From a checkpoint of a small mixture-of-experts model trained on Wikipedia.
Size: 13 layers, 18M parameters.
Training: a variant of Muon for the experts, 3626 steps.
Below are experts of layer 8 (counted from 0) of a mixture-of-experts language model. Rows are named router (the router's row for the expert) and show model dimensions 0-127. Each number is 128 + 32 x the weight over its row's rms, rounded and kept within 0 to 255. Numbers have three digits each.
After each expert's rows: a language model's description of what the expert responds to. This comes from a sample of Wikipedia text that the model never trained on.

# expert 1
router:076135133122078135119087161172084134078148132090127143124177127202124168157104162150118156081172143143110211177077099158054136093113086156139145180137136121120178171161136113097107136132117116129101087158176150124089120126139057140159139053137059161095143132098058126117115159137093127118160151157120116106113148191126153142102124089124132155138169158102090209153137137177131138117118
Finite verbs and auxiliaries right after a subject noun or pronoun in running prose, such as was, were, had, is, would.

# expert 2
router:132130148194109113154078141075137140099109118199120155107143160135179111099142109163100081085106065164116143134143112105149136183141096124161121144133118147152116102154157165146062217145144120161143134072112115173110165162086155160166108129108094140125099086124154140125099163059194103131154161097134101124168169107078088203068144118107087096140146100130145180113148090154143139063160
Periods ending sentences before line breaks, closing parentheses, table pipes, and infobox labels like Coordinates, Website, Genre.

# expert 0
router:197152146164101164077130125125136103113117069185135119173137137134076094153124114088111102151156103125145136140176064129113130159183116117151084100103111102233087078143069134169099090131075122132161126160131103167071148094150112125135069090086112140134094131094149159133178105168120154162110151094171136114114159129173138104191102101133104190119080145100149137103174179117148175114158
Unusual first pieces of words and non-Latin byte tokens, plus capitalized name starts in place names, such as inf-, St, New, United.

# expert 11
router:178169113126226135106173108179141143147142145086150177120137092188151074103121143133077113171140114162129143121117187055077074100133152092146134143075105088112110136126138150110199102150114094137128086128115132148151143143083146085098135115212108126140124136092129142064128102081097143148148152110141130171118163167154069125118125164124198133159067088142111145133190083114136158124154
Final pieces of personal and place names completing a word, such as York after New, -ford, -ville, -an in Chipman.

# expert 7
router:053105140127179130164145057109106083119101156079157113118110067180157117161123139169170160129183109116129119107077158143108143152087095094131125104102077124115069089188190078110147157123148146121106162126100154055157120127141120152127155154121101135146151099114150097068118148136206140165131149124151091131112074126030138101179103137103130112081095171133141087151113127133148154073141
Short consonant-vowel pieces in the middle of words, such as -oria- in Territorial, -so- in Dissolution, -ta- in Istanbul.

# expert 10
router:133079141084121113130191134165089194097090119099113154100089154080138178101163124084140133121090106089152155161169125128192146116145123108117062119154151108103124158133103139101144135118128126130142107092204133168156122171075146099150136144127169134132114168124106111153104146112118095060144129145093174098142144105161135153022114148121179127179195178159118110180095086062102069138101
First pieces of words after spaces or list dashes, such as sp, app, inc, qu, ret, Ap-ogee, Doc-ket.

# expert 4
router:110103127141139154092145204098128197120184124134042107144140132112142138146124124196130094113112156098159107116104174212147104101154215193142157175154125169132174141118104165153095218129192089078127137109158117118097177127135114106117128122145102098094219122135117078136127134137125134125143091103074135149080149146203114105149107128150141118141127095086138146128116117137153119156103
Syllable pieces inside non-English personal and place names in tables and lists, such as San, Men, Som-oza, Fo-ns-eca.

# expert 3
router:128137121196090095130122106142160083140098062130072102171155151094143170122160131169094120119130155127135030157156114134156112119073115143100124078177145143069168138060078088116142082121139075160120096131086107107159114131147116138165079166132152163101122094141143151138123185140090093152123145129099147148100112093171119121159186147100094133113099095095074071128132100141145070219141
Commas after place names or clauses, plus conjunctions and subordinators joining clauses, such as and, where, when, including, but.